python train.py --n_layer=8 --n_experts=40 --d_expert=32 --routed_scale=1.0 --n_kv_head=1 --norm_place="pre" --norm_eps=1e-05 --rope_base=10000.0 --attn_scale=0.102 --init_std_up=0.0527 --lr_head=0.00979 --decay_fraction=0.813 --final_lr_fraction=0.1
Below are experts of layer 4 (counted from 0) of a mixture-of-experts language model. Rows are named router (the router's row for the expert), gate (a neuron's input weights, with its number), up (a neuron's input weights, with its number) and show model dimensions 32-63. Each number is 200 + 20 x the weight over its row's rms, rounded and kept within 0 to 999.
Before each expert's rows: "mostly gets" lists some tokens that are sent to it at least half of the time. This comes from a sample of Wikipedia text that the model never trained on.

# expert 19
mostly gets: " the", " his", " The", " an", " a", "The"
router,205,186,184,174,205,216,173,200,216,162,185,205,228,197,189,243,213,209,184,233,195,216,217,219,196,197,232,214,156,203,210,178
gate0,208,184,204,196,205,231,200,214,221,190,209,227,181,188,208,176,194,162,223,184,191,204,212,168,203,193,209,210,189,201,195,208
up0,214,214,211,175,215,211,217,207,229,158,181,210,187,189,183,150,222,187,183,194,241,212,194,184,216,208,184,210,196,203,209,205
gate1,174,199,203,150,207,199,186,207,207,186,195,228,212,171,209,202,164,186,221,209,224,226,208,186,225,177,215,228,197,174,200,228
up1,210,208,230,198,230,190,152,195,200,189,218,190,203,176,173,171,183,171,227,192,221,185,227,183,221,209,180,192,198,183,212,190

# expert 32
mostly gets: " that", " and", " has", " not", " but", " which"
router,197,226,201,188,215,192,187,186,207,192,171,149,224,204,191,227,194,197,199,202,150,216,205,223,201,197,237,206,210,181,211,186
gate0,197,209,195,203,194,190,199,230,161,183,220,157,166,207,195,202,176,170,214,189,206,217,198,202,189,197,216,205,242,235,209,190
up0,213,189,212,225,206,217,184,172,216,208,227,180,208,200,188,198,220,214,200,212,202,182,203,228,209,176,152,157,181,208,196,218
gate1,223,223,197,177,185,217,157,174,218,179,190,163,201,176,197,186,237,188,196,205,200,187,215,242,203,190,183,189,184,179,209,205
up1,201,163,190,239,205,177,172,213,200,235,207,221,230,212,186,198,202,207,193,194,201,228,186,220,182,241,166,201,219,209,163,217

# expert 39
mostly gets: " V", " P", " St", " J", " R", " Y"
router,219,207,145,167,221,196,188,203,229,177,162,212,222,214,180,209,231,204,157,202,216,224,253,206,173,214,217,186,175,156,186,179
gate0,217,233,184,223,212,206,202,191,192,215,198,187,218,214,197,214,210,192,158,167,201,197,183,199,173,197,216,227,194,188,232,199
up0,208,198,189,214,176,231,212,195,198,219,184,203,214,202,218,201,182,181,195,178,226,178,194,180,182,214,152,191,197,171,191,211
gate1,178,191,215,198,214,195,187,203,227,206,212,190,182,195,175,193,210,202,218,206,210,201,195,157,212,195,211,219,223,209,193,191
up1,232,229,188,215,202,221,215,210,182,201,177,177,191,188,209,236,210,203,175,208,188,200,183,218,223,186,229,202,159,184,220,189

# expert 17
mostly gets: " Total", "°N", " built", "″N", " Location", " %"
router,211,199,185,191,219,152,193,192,191,206,202,201,209,196,174,214,203,220,199,193,228,199,188,232,181,229,223,215,170,182,229,185
gate0,176,175,213,181,187,181,204,201,204,220,177,242,233,228,195,188,170,196,215,182,208,150,195,192,224,205,238,227,219,182,230,201
up0,197,168,201,236,224,199,173,162,215,228,201,219,201,191,215,191,205,175,215,208,193,188,205,219,216,203,221,212,185,211,211,216
gate1,170,167,204,193,175,158,202,183,197,207,210,196,158,205,179,236,208,176,192,179,228,193,193,199,186,221,192,201,165,243,235,227
up1,209,216,233,190,264,172,190,192,185,193,195,184,253,186,193,204,185,191,204,188,193,196,157,244,213,176,194,210,184,148,205,175

# expert 37
mostly gets: "|", ".\n\n", ".\"\n\n", "\",", ":\n\n", "\"\n"
router,202,238,188,161,192,212,210,201,195,188,192,192,211,214,178,232,214,201,154,186,192,228,240,218,188,180,245,188,200,199,197,168
gate0,191,198,224,205,215,238,202,215,212,219,222,183,216,200,204,167,220,220,204,167,188,186,198,188,233,209,206,171,175,212,184,185
up0,221,233,149,225,178,196,176,207,206,159,189,209,228,192,185,200,192,183,236,182,172,216,194,184,196,195,175,223,224,216,190,210
gate1,214,225,231,199,186,184,216,172,198,213,195,211,211,221,207,210,224,196,182,197,196,165,229,216,188,165,198,198,235,204,173,207
up1,202,210,218,188,190,230,193,198,204,220,222,211,194,231,223,211,220,192,192,191,195,188,234,181,218,166,205,217,236,190,181,224

# expert 4
mostly gets: " R", " H", " c", " W", " v", " Z"
router,234,222,166,199,225,206,196,203,205,179,187,177,207,225,181,221,228,212,187,178,190,230,253,235,175,197,216,186,169,180,205,172
gate0,171,204,177,167,181,208,195,174,201,188,190,163,204,206,186,191,177,179,203,174,216,202,237,198,197,225,168,213,185,178,205,210
up0,189,221,170,158,221,222,177,198,200,190,221,178,196,226,178,219,240,193,186,210,173,220,226,204,187,187,221,156,167,185,203,225
gate1,219,189,186,204,205,233,200,220,182,186,228,225,202,179,218,170,195,216,195,162,215,192,212,179,186,184,216,176,213,224,243,201
up1,208,206,201,208,195,182,214,222,174,224,183,245,189,220,184,219,211,181,222,181,182,190,220,224,219,230,234,203,187,211,216,193

# expert 22
mostly gets: ".\n\n", "==\n", "=", " ==\n", ").", "==\n\n"
router,194,217,202,212,211,182,200,208,193,192,198,201,242,222,175,248,222,233,188,198,173,215,202,211,187,221,236,204,190,184,193,182
gate0,187,185,219,225,192,196,188,213,191,200,222,218,196,201,224,220,213,192,195,201,181,191,188,243,206,225,207,220,216,160,164,226
up0,202,221,171,214,177,207,218,217,184,187,220,224,207,213,179,202,203,184,189,180,199,222,199,198,202,175,209,185,191,195,192,217
gate1,187,194,195,204,195,183,206,189,178,167,222,217,216,215,174,237,213,174,196,191,189,218,219,219,201,236,186,164,208,200,211,194
up1,225,223,201,203,204,178,200,198,199,213,218,240,253,186,220,220,193,171,198,204,213,196,203,203,194,250,187,227,198,176,195,200

# expert 27
mostly gets: " the", " his", " The", "The", " her", " their"
router,196,202,191,191,208,230,197,196,213,184,178,184,203,185,199,217,203,202,170,229,192,224,209,209,176,197,226,185,176,222,184,172
gate0,192,190,222,187,203,202,211,201,178,179,209,215,202,201,218,208,179,191,229,193,203,219,230,226,177,169,168,199,234,201,153,218
up0,209,189,212,196,181,181,200,203,214,205,236,186,198,204,216,190,219,202,214,207,232,207,192,168,214,234,212,201,160,213,263,192
gate1,204,180,217,196,198,193,207,198,199,176,205,199,203,200,205,199,169,175,216,203,217,180,199,196,224,189,194,212,201,221,181,223
up1,197,216,194,223,194,207,217,201,231,211,199,192,234,222,166,152,202,170,196,193,185,213,205,194,206,201,154,173,218,207,230,177

# expert 3
mostly gets: " located", " members", " information", " million", " games", "″W"
router,231,197,214,183,211,168,212,201,195,208,197,213,194,186,176,209,214,201,197,216,165,206,178,188,190,201,231,219,220,212,179,171
gate0,232,179,218,212,197,164,195,154,204,244,220,179,211,166,190,197,220,172,237,238,184,183,201,231,222,194,181,161,174,195,229,216
up0,178,199,176,180,239,197,218,209,236,208,208,200,200,184,228,223,195,209,195,195,178,166,170,188,224,219,225,223,197,185,208,185
gate1,192,173,220,215,199,168,210,227,213,235,223,185,214,178,246,213,185,198,207,211,221,191,179,169,197,188,189,212,227,205,182,214
up1,207,200,196,180,200,183,190,234,200,183,184,244,199,169,209,200,212,213,221,200,219,206,212,192,196,215,180,195,194,229,222,210

# expert 20
mostly gets: "==", "°", " |\n\n", "===", "′", " −"
router,190,232,188,181,230,180,190,183,211,174,184,167,189,204,197,215,241,191,179,213,193,219,207,205,184,195,213,202,175,198,211,186
gate0,201,223,200,217,209,209,204,201,189,194,185,166,200,205,216,187,186,201,220,182,210,205,161,231,188,202,196,157,253,220,237,194
up0,186,219,193,195,201,188,205,174,199,231,219,188,206,217,203,243,181,168,173,153,183,196,191,196,191,178,178,194,151,202,210,207
gate1,186,207,220,197,186,231,195,229,192,236,220,169,200,197,199,211,193,168,238,196,207,163,227,199,211,185,203,218,213,209,208,193
up1,203,206,170,198,217,182,212,196,189,147,186,222,206,182,198,199,203,225,189,197,150,247,222,216,194,206,217,187,217,214,200,180

# expert 35
mostly gets: " end", "ast", " sub", "ust", " member", "ost"
router,213,203,183,182,257,177,199,197,194,183,160,201,217,187,181,186,210,189,153,212,200,189,201,221,187,197,203,193,184,207,174,180
gate0,198,193,168,238,213,205,184,183,197,178,195,182,226,197,215,155,147,192,191,188,226,178,225,196,188,226,150,205,209,182,205,233
up0,227,187,183,183,205,232,187,167,192,174,150,215,228,157,208,202,177,192,226,169,214,144,209,179,206,211,209,185,247,186,223,166
gate1,220,200,173,172,196,180,211,211,204,177,173,233,186,192,180,172,191,209,184,238,205,183,218,196,190,194,232,189,190,161,160,205
up1,171,189,211,195,191,185,179,182,208,241,214,217,228,232,179,202,192,185,204,207,229,196,194,210,188,226,196,223,210,192,156,197

# expert 10
mostly gets: "-", " C", " P", " B", " W", " T"
router,213,214,150,203,195,193,191,207,214,195,155,201,213,209,194,227,219,236,166,205,181,206,188,181,176,194,233,218,172,190,198,162
gate0,245,178,192,204,183,163,193,221,177,201,205,194,198,159,203,193,188,233,211,213,242,218,220,179,204,189,195,196,198,190,166,209
up0,234,179,233,190,222,188,199,189,192,207,188,191,193,222,207,188,195,218,195,199,240,213,186,214,171,196,211,194,204,214,177,213
gate1,203,179,205,203,199,204,224,192,186,226,204,196,200,198,216,204,216,204,203,190,238,195,181,209,209,209,198,204,189,186,192,179
up1,214,165,185,222,188,202,218,224,202,202,206,206,215,225,231,219,185,240,175,211,226,181,190,216,169,187,226,213,183,198,190,203

# expert 6
mostly gets: " two", " three", " well", " all", " many", " Total"
router,210,207,211,172,220,168,150,198,200,186,180,184,204,204,173,213,206,213,198,210,215,213,215,231,172,211,202,197,178,163,188,185
gate0,186,202,205,186,216,188,160,226,170,170,217,163,169,191,199,210,229,214,183,247,195,208,200,216,207,193,179,211,211,191,211,200
up0,199,195,210,209,203,184,259,204,221,202,190,197,224,214,189,192,201,180,194,190,185,215,203,217,186,193,210,197,192,241,179,186
gate1,189,200,253,192,200,180,211,183,194,198,211,170,212,207,216,235,191,203,208,226,230,197,189,163,171,229,185,186,223,224,174,201
up1,224,191,218,192,207,242,208,228,215,207,183,152,216,193,196,196,200,193,194,168,205,181,185,193,176,205,222,221,208,238,217,210

# expert 34
mostly gets: " N", " K", "am", " Sh", "ah", " Z"
router,228,191,172,186,181,195,217,212,203,171,152,218,200,201,180,195,203,233,153,206,214,178,197,190,167,168,231,187,210,184,213,177
gate0,234,209,205,205,190,183,188,174,202,170,186,206,193,210,179,201,174,188,217,218,221,243,191,179,228,160,238,179,206,225,179,194
up0,184,208,199,222,224,233,185,192,149,205,200,214,186,210,219,204,205,209,187,214,185,183,201,246,198,232,193,205,209,192,205,202
gate1,203,233,206,186,215,177,174,221,156,177,204,225,187,194,206,189,212,192,206,240,176,176,197,195,203,177,169,207,190,214,207,199
up1,161,179,188,221,195,159,211,192,210,197,199,248,187,174,211,189,182,218,190,186,207,200,205,175,212,209,194,192,221,214,214,190

# expert 12
mostly gets: " used", " new", " made", " building", " received", " said"
router,215,216,203,189,203,163,222,175,198,195,183,182,221,179,176,212,204,176,192,230,189,182,193,220,213,188,225,234,191,205,187,179
gate0,191,190,220,208,202,172,224,161,218,227,200,187,187,181,211,169,193,190,239,207,197,190,181,240,216,178,204,213,194,200,227,182
up0,196,186,186,222,221,179,179,210,182,212,184,222,195,162,216,226,176,190,204,194,240,168,209,188,203,222,202,194,202,197,184,166
gate1,254,211,220,195,216,219,209,176,167,187,219,178,223,179,174,228,236,192,217,173,221,191,191,204,222,214,203,215,237,218,187,174
up1,184,188,191,192,203,225,192,190,206,192,206,179,228,215,181,187,194,180,194,206,237,199,237,184,180,182,186,203,161,192,213,207

# expert 29
mostly gets: " century", "–present", "°W", " ·", " East", " north"
router,190,222,178,201,211,192,191,207,186,182,185,190,193,218,180,207,191,195,147,224,178,212,212,195,167,171,202,178,161,204,195,176
gate0,200,221,196,183,169,206,175,207,193,223,215,190,211,232,193,189,200,197,195,202,166,185,207,199,221,208,206,227,205,166,177,207
up0,205,202,177,197,215,187,217,187,239,185,171,193,199,197,193,201,194,187,202,193,229,246,207,236,221,218,185,205,194,190,193,185
gate1,220,218,183,218,200,202,211,168,207,218,181,195,208,176,231,194,219,228,177,201,207,207,169,207,152,239,199,230,226,226,207,201
up1,207,196,167,194,220,204,184,225,228,169,190,187,248,176,195,187,208,177,202,195,199,224,211,180,242,230,210,197,213,187,202,223

# expert 14
mostly gets: " and", " or", " from", " &", " through", " than"
router,187,205,182,224,231,196,176,189,208,176,170,190,255,213,196,225,208,216,196,208,171,212,212,226,191,214,206,208,205,207,193,187
gate0,207,204,235,204,200,212,163,208,200,222,222,183,200,205,206,198,183,172,231,188,176,198,220,206,217,167,192,208,219,191,164,214
up0,198,148,149,198,220,175,199,256,185,170,213,193,206,236,195,219,209,199,199,177,205,211,208,223,205,182,216,198,193,242,198,217
gate1,188,234,221,232,186,199,198,217,232,188,206,238,202,220,204,226,212,202,185,187,186,216,206,182,189,202,190,180,213,184,197,226
up1,188,218,211,244,163,239,181,236,192,240,176,235,203,185,182,214,202,180,178,217,174,175,188,201,193,206,174,224,213,181,229,188